Experts of a small language model.
Size: 10 layers, width 256, vocabulary 16384, 45.4M parameters.
Experts: 128 experts in each of 9 layers, 64 squared ReLU neurons an expert, 8 picks a token, a softmax router.
Below are experts of layer 5 (counted from 0) of a mixture-of-experts language model. Rows are named router (the router's row for the expert) and show model dimensions 192-255. Each number is 128 + 24 x the weight over its row's rms, rounded and kept within 0 to 255. Numbers have three digits each.
After each expert's rows: a language model's description of what the expert responds to. This comes from a sample of Wikipedia text that the model never trained on.

# expert 8
router:170105106123100112114128115117098178118105109129116124127091123116162117138160173102155135137134130172144133125081119159175124151123065132146110118142111097114127148145146116112142124126132107
It responds to: Infobox list-item dashes

# expert 20
router:123155135156145139120124115141158119138105114122128124130192117108090114142116080091100113161156137103155117159161118111151095133067156136070160112092122124125145138146156113140083142083140104
It responds to: Relative words, post-preposition tokens

# expert 6
router:111110082094117109095106169169138141128130138100102128084102172096105149108131130135132104095083189155128103142149107114141120121118139070123147116134130082085180115157128138122171112113118150
It responds to: Mid-word name fragments

# expert 40
router:123119089130130117105138152130090140140132130107140101119136162156113133100145138112102130103122139123129163121156160145151100150072175066134129132104094102106124162146102151148115150154150098
It responds to: Mid-word suffix pieces

# expert 1
router:121132116108131179135069118126117135178113131141141105069155128128156107121119159147138158075137144143114106177138095140079151135154102118162092104102122078118106127101123143115148120173132128
It responds to: Word-initial capital consonants

# expert 38
router:127145103108126113127122130132091118156150148079121114109131177129133139121108142180166131105082132153124085128135141112110119092112145129154114151166138096115111121142139145115138099135148149
It responds to: Technical word fragments

# expert 34
router:118128105128101102161091099136150111144145087185141092139071144159134141132141118138123149124149109155129139157103108161135156110145128160117093115109092167133178136137137135109124112095141094
It responds to: Opening parentheses

# expert 2
router:143129140153096142125135102158108183119094092119173165143112127128116127157191097151125119170144093093166142100134100077148130129107129135091169094120160120119102130145128088143128161122140103
It responds to: English word-suffix pieces

# expert 46
router:128120093114133083101117109146109122150128164095135127135153118138120103129142104115084118139118157146148146147137122149139141104125115146151124140152134128179138146124153125134125133122098114
It responds to: Word-start noun pieces

# expert 49
router:066136142104125121129082099138144121083129063139119091170112156091110092085115103110168107119111148122119132124109114150088129062137097148122157114140108166162132155115115147158154153141129115
It responds to: First names and ranks

# expert 36
router:141117111130103138132096107129134062109135107136120114121163122115116141151162119119147154124097131120146133112131144108091122073088140105142117119083149122108114146110115096143172095100099130
It responds to: Table row pipes

# expert 42
router:145142111133112116100104127147080108145106161101082065097136142105138114126166120112122138095080111088159138112176140157150167119182103107133142120117118104134123108095118126165145135171112095
It responds to: Name syllables with a/e

# expert 55
router:128082141162142122145150164108136124143115131150129150105122108155135119114111148173090103110165100112171093145115093118099125138121170161120119192172154156129164135107139129070118118132128118
It responds to: Music and media terms

# expert 11
router:121097154139112164151132121111147136144140166149126162161113129141127088111091171137085107138117156118129148105143159151177101128173108139122092139120095091125156126142158145169117141107118127
It responds to: Civic and political adjectives

# expert 7
router:078168081128146127110112131128092126129095134089111106139148126138139125110135127131132155114054116098141109150160148108083111136115081152126113147094087117147107146064144145113139114124145101
It responds to: Inner pieces of names

# expert 3
router:101122143114114135142120149106163120114151128174082118122129128172149171099090155102068132136133143092100108154082132109106134168154139130152105143095108117153143152136173149099135096151161126
It responds to: Name-initial capital pieces

# expert 19
router:093097118086161165140098176128113150130138111119130084151090125137102115132082092101091151166147133091096133126109123125117132128140095132135140136123089138139115170092138167140100098126105163
It responds to: Quotes, apostrophes, hyphen joins

# expert 58
router:104104097100087158163132133107162161106080175140134131154094164161125114152088113118167122143122128133162112123086128151108133094074110177139089167102124123165084119118124152126118161141180111
It responds to: Pieces like oc, ag, reg